config = dict(
    hidden_size=128,
    n_experts=64,
    experts_per_token=2,
    d_expert=64,
    hidden_act='swiglu',
    normalize_top_k=True,
    router_cosine_scale=14.0,
    lr_router=0.00149,
    vocab_size=16619,
    learning_rate=0.00584,
    beta1=0.95,
    max_grad_norm=2.0,
    max_seq_len=256,
    max_steps=3945,
)
Below are experts of layer 7 (counted from 0) of a mixture-of-experts language model. Rows are named router (the router's row for the expert), gate (a neuron's input weights, with its number), up (a neuron's input weights, with its number) and show model dimensions 0-127. Each number is 128 + 24 x the weight over its row's rms, rounded and kept within 0 to 255. Numbers have three digits each.
After each expert's rows: a language model's description of what the expert responds to. This comes from a sample of Wikipedia text that the model never trained on.

# expert 16
router:130141131151126130131149123131106151121121102149118065132119138115163119130147093145127093164128175100101132121101172099106119134116105151141146091116150091158122111192135168111184127135110150143207136139103142118106145133166101140111170127096112150102104121143121189112124118115148125098129164126125150127115120109122138108104184114162142114139137121126147159124123147088144093154125
gate0:154124123165138134150125148096126159125121145082069158101109134145131088134112131091147136117125115150157117088128137167112165091100064120129145127110114122131147130180140144138152099165097170123160147113116145148149156143106115105120146103144111132124122147105139168117072124155155130112128090164150119112163104144126088113140138132170144131096076102091106169111132129150121099116115
up0:145133112149161165153099126151140145147094122138140113130106136159133130150134106122086064098160099116135105156114100121122147139150119151134113133177103149098070143102127146145066132147160093129133144097098114119130147115140076142164135147095112163105134120139125094162155144143122135177178101139129092149188170139145143132156109132116156130119131151145135134113110113176131110118132
gate1:093100125137145141153152103153124101082132096091138121116134137170155151149105085143111109147097139115119123121069120125147077126069127108079117116137120142151117138107107116146144122114091097107155110149172111175114144111162087128133122118105108120161126102115131163129104117162092111111145166097093162168159130122132123123150187150143118125099114146124113154153122117124149107161106
up1:128097123134116124094133148153146135157121096116125152123118117106183153143116135119122130142144132115124123128138165181100094132111140091138109144112144131092144183099099118125187128133097093139125108129101145132150123145140132129157141117067133113107088114149123186111125122148129112128164069130086167164120073129113118179127114145138169117162103123130100154176088122129112110121134
What it handles: Nationality and genre adjectives. Adjectives before a noun naming nationality, music genre, sport or social quality, such as American, folk, rock, football, national, professional.

# expert 7
router:107179130123125093140140132153085142136106084141113074140141124113129100101143116159123120152117200097103097158121160119144144141126132131168121061095108132156116135147127148094183134125113138127169138135092131161161159131160105156113136152088146154097099133162105126107117127109105130146157129147119118120128121121065154130138153152148112124107119110161158113102164152123142126150108
gate0:122121119123102113110102147152124147121127144119144117176094152127150124167141080102150091128166117154089108157123172108086149140129153149179147084090113115136078144144162111128145113119110143108105098155094133135114123158106130143142155114215128144099152144164091180145119094124154127109135123117113136155158128148116125107126143151108138113097113153140179144122130163142151125126121
up0:101100155112173155150134181125149130154086121122126130157146129134154091158134172108158162117142165118100114139139121119125145143088106156125118129149134092127130145133120154117128140140134156159079126103125117138155112154127183076184109141085104101156148146111114146116102113164118146071125157133124122099112114133145114107133173149122110087150145159128101122108140143130125125134197
gate1:132083135132091156118151145166140132105132151126104157148125156149106121137145126147107130121108127139105163104132123129135119111162177143181147108104138138100128121199113121136187131109159102123121139106137162171152131117118137107113095129098158113126167100130124176083126098171145114134137168160164110129121137131132168104114163101102161126090111094122153165113164103135113108098133
up1:166132136160116173123124150124122119165112136173121110119127104120106131106117084132125117099110165123144105136114082116105130130115135101166119144128138132129169128075134141135088161152140119105112119115118176109125081130115162150156129120146131122126140133130133125077167089114132129134076111159105135191119147173121075109111136142132130134069105100128074146144115097111089104144160
What it handles: Title and category nouns. Capitalized nouns in titles, headings and sports or honours names, such as League, Cup, Division, President, Order, History.

# expert 31
router:113141137163135111127135122136055145111096099120129060124127111087130132114157092181128123125108181129095110090132128097121123135120125130150143094159158105138144140158135143111180135145095137110184125149092135131138153153192116125133117112088114129102153126112105124108138134075141117114149141130150114082132122115143149126094174135156129137116129073129135107147140138121150108164140
gate0:151117141142139149116148149131129084152114107130083160121164140111158100127121145096108179146114120105093105101117162121102113114118122095178116086136148118112140139158141145138133183145103157098137131158127118137181131115121126103121168109137158127171171163149135164098158132148124169097139092128130145139113124106131140134114105114143125112143131147104114093093133148171111117209110
up0:128087100111105145121106118151136104142159155128137161105147138128095128105165134172148135143128156103119124133099160135139114108142135110137127155112112167113125183162113114101139129164146103104163141117124156144132117133144145094063149093147123144109089150144122103171162139110100112108138119145074112112130164101131122140068095146142150137120147166064142104111124126161124071128138
gate1:116084127143134132141144144140135137189105160159107114141141152084120117127142097167097138129110140119100147198128147114122135150115141163117124099149092169091154098123137124128149182155103152193139141137115126132129136153133112116087126086057149121114138113162094124145171130089161119126122127124143166145094154130126115105109159145153134140121141108161090153124127125099116116128113
up1:139131130139164103151104144130111084088126101114126139128085134130145168118152103122127087118146136104141095130141151139118148109119161129155155103133129146072105143125078186127134079106126178141103131157115128159061148115116131118123138112169141152140142146146113187132100117129097130119126166111076139150147132145104117124073109144095160137148139097141144130154091149099113127149129
What it handles: Modifiers in proper names. Adjectives and word pieces inside institution and place names, such as General, Federal, Supreme, Primary, Haute-Garonne, plus the after in or of.

# expert 0
router:103098116126149111143147148167100137136091080126122079155149099096125092103128118152160126161108167174114100129111118125133098137105154112163130076126123099132142118169131124097169139143114137111161138111100101090147156123153071124112143121105113114143159138145088149081082135110137136102123150142126161107132100109106151133121158112148131129137152101151118118134193156166147114142109
gate0:144099137151128101135143171122118100137125154166174075108119112115147094115097128115147160142086138112150109122116155173117114111125165118143137069114107110149166152123133172105127107150102134110156171153152129093094127125109118087116145130117130140117163131139165187069113154109093117160108096136111155127142116108107107139101137090127143142144101164148140111149163115115148099113143
up0:134104147120146158103129147135117116132129119126100130116101112059139113126119171173081096088135107135117100103110132172085155131141129142113120131122099165151148132169150127128094156173115149138108167151130148131088153106128104108135143121087108112135174130148131124107130109132091101148168134140058097108155139108132125124159145182143161144093126114107140104140105088128110147154114
gate1:173062125116122123168122119134128133152119108100152099133115138056161117147132110111165097099138137116157132127125162095142090124129148138129111078134126114142107174148160136105053144142109108118143117129095099111173087083114092157149113156138137132159144095126160097132101135122129162110143103119140120097116146121120118123086121164157107156156134145132134136152140105112128118135098
up1:097144142139131132151152144118099135147141096157128168120109110179098137114155131141101133117139164091095136098152089135112104117128117109123153116099139126104112104128126120138123112124144120149146164070122101088116108092172102078160116144162113119112064135119145160090194119115149092124117081163102118134130123133145085152111090169139135174129120126092134119144117139151132124135104
What it handles: Mid-word pieces, abstract nouns. Fragments inside Latin species names and surnames in taxonomy lists (involucrata, Fleutiaux), plus abstract nouns like success, fact, contract, evidence.

# expert 39
router:155125132173145113132135124160091165145098082126145059145125084140124108079103129152152086143121163136147128121134158108137142133110132156166140067095088098136136117151140142085163142135081172125174083160124120106147140129156119129108128118081141137136134088138134150141115156120144096119124161140151143103116129128094151118097127146156129154111110122152165124125144163133135150134141
gate0:102092142152151159111099118104150112135122135148132118090146101096173106112094128125113136160159131113117108121115154135157157151121140109179145088115110110126148095162131144129082127161146164103121126141156140138137134115126149135127115101086132136145118094120124138113092107167123075054112143134161118064154126132147150128129162146112115151096144186122108104143148167166137127099107
up0:123109117104128104110138117132146161125102117112086150089112149140167101153110114137106123172083101135126094133101092070132143144131147096124116095103125161121119151116091158106110129114115084186146119134146112087127118153152109185117150069165106137136091126116174163157083106130091133095159137125167151116137124119111108119148143100114145142090134125141154118132108146128105146129113
gate1:123145163108172140114122109101139126137129139161116093173118075095082108142137091118158085115081087131125137108117181127116119081138141128137132096186129161147148134088126151141134162088150144127123147110145116169079099134144149138142154121148126115140153104160147111135121127112137137103153116130132143124120138134104133161113175117130121120179099150147119159137201138103144124128109
up1:117167122129153152138147143117158127143125106126141094144140118092122145138097144099104126105162119105103108140134130139123140150100112149069117112182163102154105134119131105118121125110116180134111119141134112139169078152125123089112132123185094127147101110115109133150132177125103124129156114190156131068135107139167109116126130145117135153118065145111145175160089133134095106103122
What it handles: Nouns ending name phrases. Head nouns and word-final pieces closing proper names or phrases, such as Siege, Bridge, Hall, Museum, medal, plus the fragment magn.

# expert 27
router:110109114129136109128149150130086185132100118146114072134147125113119091113131113162122149110118150170114109100131126106106129130134154164164141053144133090134148083148143170113175134124087146122215130132087136144152137125174072108112128129111149140132143139134123140119084122119106142097133119142122136109099140141099151117102138110129122137122150103153145113159121162129159136161131
gate0:116100175104097170135154128156157103107135133163143138129121144124175134131108102073126160104159123147121098138141131116113147161106171164149095069131118100179111162110117120126112111121142144156136136103141122101115145149166154120123118121123137151127130117134119131137155129108115158112146125184108130099091167124142130153155135131177168137142134186180175169160107133135115121131128
up0:132128115099142112139091080157108183121141110142127141114129128132155123119104076149112143113133103114144148151119095082137148189131129090124123131070144105131111116120108109129129145150118108152144095115158164186101121183125118106153160134125138120122127085164101140130075122144151144164154147130144137097149112165153110117128144130111136125120134186149080112145132106129140135093173
gate1:126107145120176096137112116112108107119107159168174152146114127140140130098156156142134117081134129179152108104153146163139130123117119106111107121120124132114140098150133155071158139163110128166177140109139110120147136171109101135152171132121105102156131147091091161115149114192127123106128138190135122124139098126122138130173144083111088108116096112141150172120143100120131135121101
up1:111143144145130113179129075124121090116115142140124089098058162136110124160129180102123085143147146099143136149136117124173090138121118144119124131105151119084104131130110126140115156126155110175122101121127143128129102117118100121100134090128097119125115104156113127160174112054150154152084143140116179136118129117118149108145114139103182143144123091107156125144101125124119139124165
What it handles: Latin taxa and Hispanic names. Endings of Latin genus and tribe names in taxonomy boxes (Guzman-ia, -ini, -aceae), plus Spanish/Portuguese personal names like José, Pérez.

# expert 6
router:140115104146173129125153143136095127121135091122116068105092120151119087104122122148124125172130154119132098142118160131113105107126122123143142082119090056118115136179134118096180143147116159149165113128096173156151135153148071152111118167106116151109141104148111165115146133115092110118121138159113154111137158115103143127136109092145147126125130104153130131127146136154148158177092
gate0:146174099103143177130176091174113120126091096123113108087121121129130120110142101132152118113109089128124153143151119156096112137130116151101144106156132156192152109161170125142075140157115115108165137143107137142117143116108149115111135135165093150136145110144095188121102121133146121149131148156117157134180155107113119136137145131158127134143092140149101144110119113185143131119077
up0:163146178069101141089123121112117161145166151104112108138093129119161132102139092127116133072143137104110128093140117142131135125147147083111160123153102095158155138188140141167120140128110104158101138118140128121113190142141108151141120131125150117119098104144083104107133151139121122124126109113105116110122143126110098135155144119133137179144143145122086162138157151172134084081097
gate1:124127131087110134141113159134094155134135121121126097136116082134111123137111123178124133095119117147164101111119107183096108089138154139167109131103108110111131119182116120150171138144155162148147126115116111125134116159076114158135148141105159142114168090084123199132123116125175084130121186133139122136151123123144118178088133179127143114131109140136166150117137106138109129144132
up1:108125099117106109144107122126166104105125117140098149146146118071129152166112100086092085142126150120106125140128123091083152104101094144152163099107123092138143160129103134125140130113090088081110140108103119168144171136138133170148130131143100107159136182133097138126084114133132117138128123088108137150137157075143102083166104159132131137153119125159132130166124126103104092128127
What it handles: Onset-following word pieces. Word pieces right after a capitalized first letter or short onset in names and words, such as R-ust, L-ust, pl, sl, comb-ust.

# expert 46
router:133093124177122131174149148187083126128129106145086087133129102146135106091116106150139102144138134139112114150133131080144114118151125148183099098137133082127128131184121129101183158138084131134175136149092114120146131165180107113115143160128143105086131124140137138124130124130112089087106126131141106144112116111109154127099174104127118137124135111148158134154124179153123132154130
gate5:107156117117155089114132118139111096169121099140118150131134112097170104116103114121093150148161122151077151170124149113121123079158113155110128122131144135121128138156104079140160121123113140138133118127147107133123123126167092166113096143107168125142094076100119100105127128158118063146127150141080172147152144136117120128086103127135089126140129156089144125124142155110184161160118
up5:128110127127124137202144117125137106109144151102119145112131124147109082083115127151116124148106108107098126143116162155156048104136180153126182133129160147126147144140133155111121092165101138116133192124152121117102096102155099106124176169109126151116120100130138118112136151113144123152151083111150159131128111109152106140078119131138134170135108177135097148117128135120146130138134
gate6:169148107160134145137088107134176098114153168104136109092112138095158125122123128073139109127121147159108121136158133087148131160121073180157165116117115141112166087173169144109117140132132125130116092151146115121114164147118128131130140137129127111127145162140117140136182149141061105113120098095128139097161148126110142126110115135133098163169114134153148105117097172148150118142112
up6:139159160122105102127102117136151167145137151115137143095136131149142062156140139147126146137097155100120127151156140084155094140117120094121154133133125113151136089073094144158136100147116133139124153122104141147164141132140171149102113108181128138141112113098138087108133124082119125147093105143096129161144098140143111133176170083111100151126101138197154158118124147110147110114134
What it handles: Slavic and Central European spellings. Letters and pieces inside Slavic, Hungarian, Nordic and Central European names, such as ž, š, č, ov, kov, v, k, Karl.

# expert 55
router:124143110146148137142150117144086141125077107152132083131127114111135168086118120162131103130139159133100093125109146133146145120109121141161101126127140084152144128214123140127185141142100127124193136119092134157144135156228083137132165135131152122127127137134103143111102131116124134099131142128138155121127134135094156109141147143131107124148134108122146145150119151164137102162099
gate0:136151128092096104162097130129158156125115139142139126084149112155091097139143139164127109151155142125111135159126137116155144087090133168199137133143091122148144100155112116079133165140156095177101136139126140085158077129052096142150150130114114138111160131141140109141125141135132133129150162132144125112127159138105137141141126105152068123126142125153158139173100129145125108119129
up0:142120085092103158144122162105105113132107143149108135089164102098131161113128145136103152153125107184118139124136090161144151091156176106086072172126113127153119136160148167124132146133117107124108119114096127154110144124113097169142138090111106113134122164110116162165133158122107123166143119131123111102117125120104109119180143143118090142143161143164122098164158150177148145136127
gate1:092109146168073100127129163116125122121088122122091127143129111119117121076108135066186110143142122139093159122191116132123110122158137136120153136101144120130114163119100133078151120130155117125154137112174147122156102145159134171127082101131101138161125169120130101096141113167141133106105096149110121146137095155109116129161142104140103097103128116125109148148125109180153125108111
up1:178125162122162156107089113134119152124155130141116131143135143124127148106134105145075082146139098107125143114057145134130108163070143125117184142113122151139105118081148127133135125136138121127122125114112177148160163120089147120113166088106150138093133141140092100112172127144113115158112124169138107149129104095126096116136144134105151140142159103114147096129109142112181134118180
What it handles: Definite article the. The article the or The, and possessives such as its, their, whose, starting noun phrases after prepositions or at headings.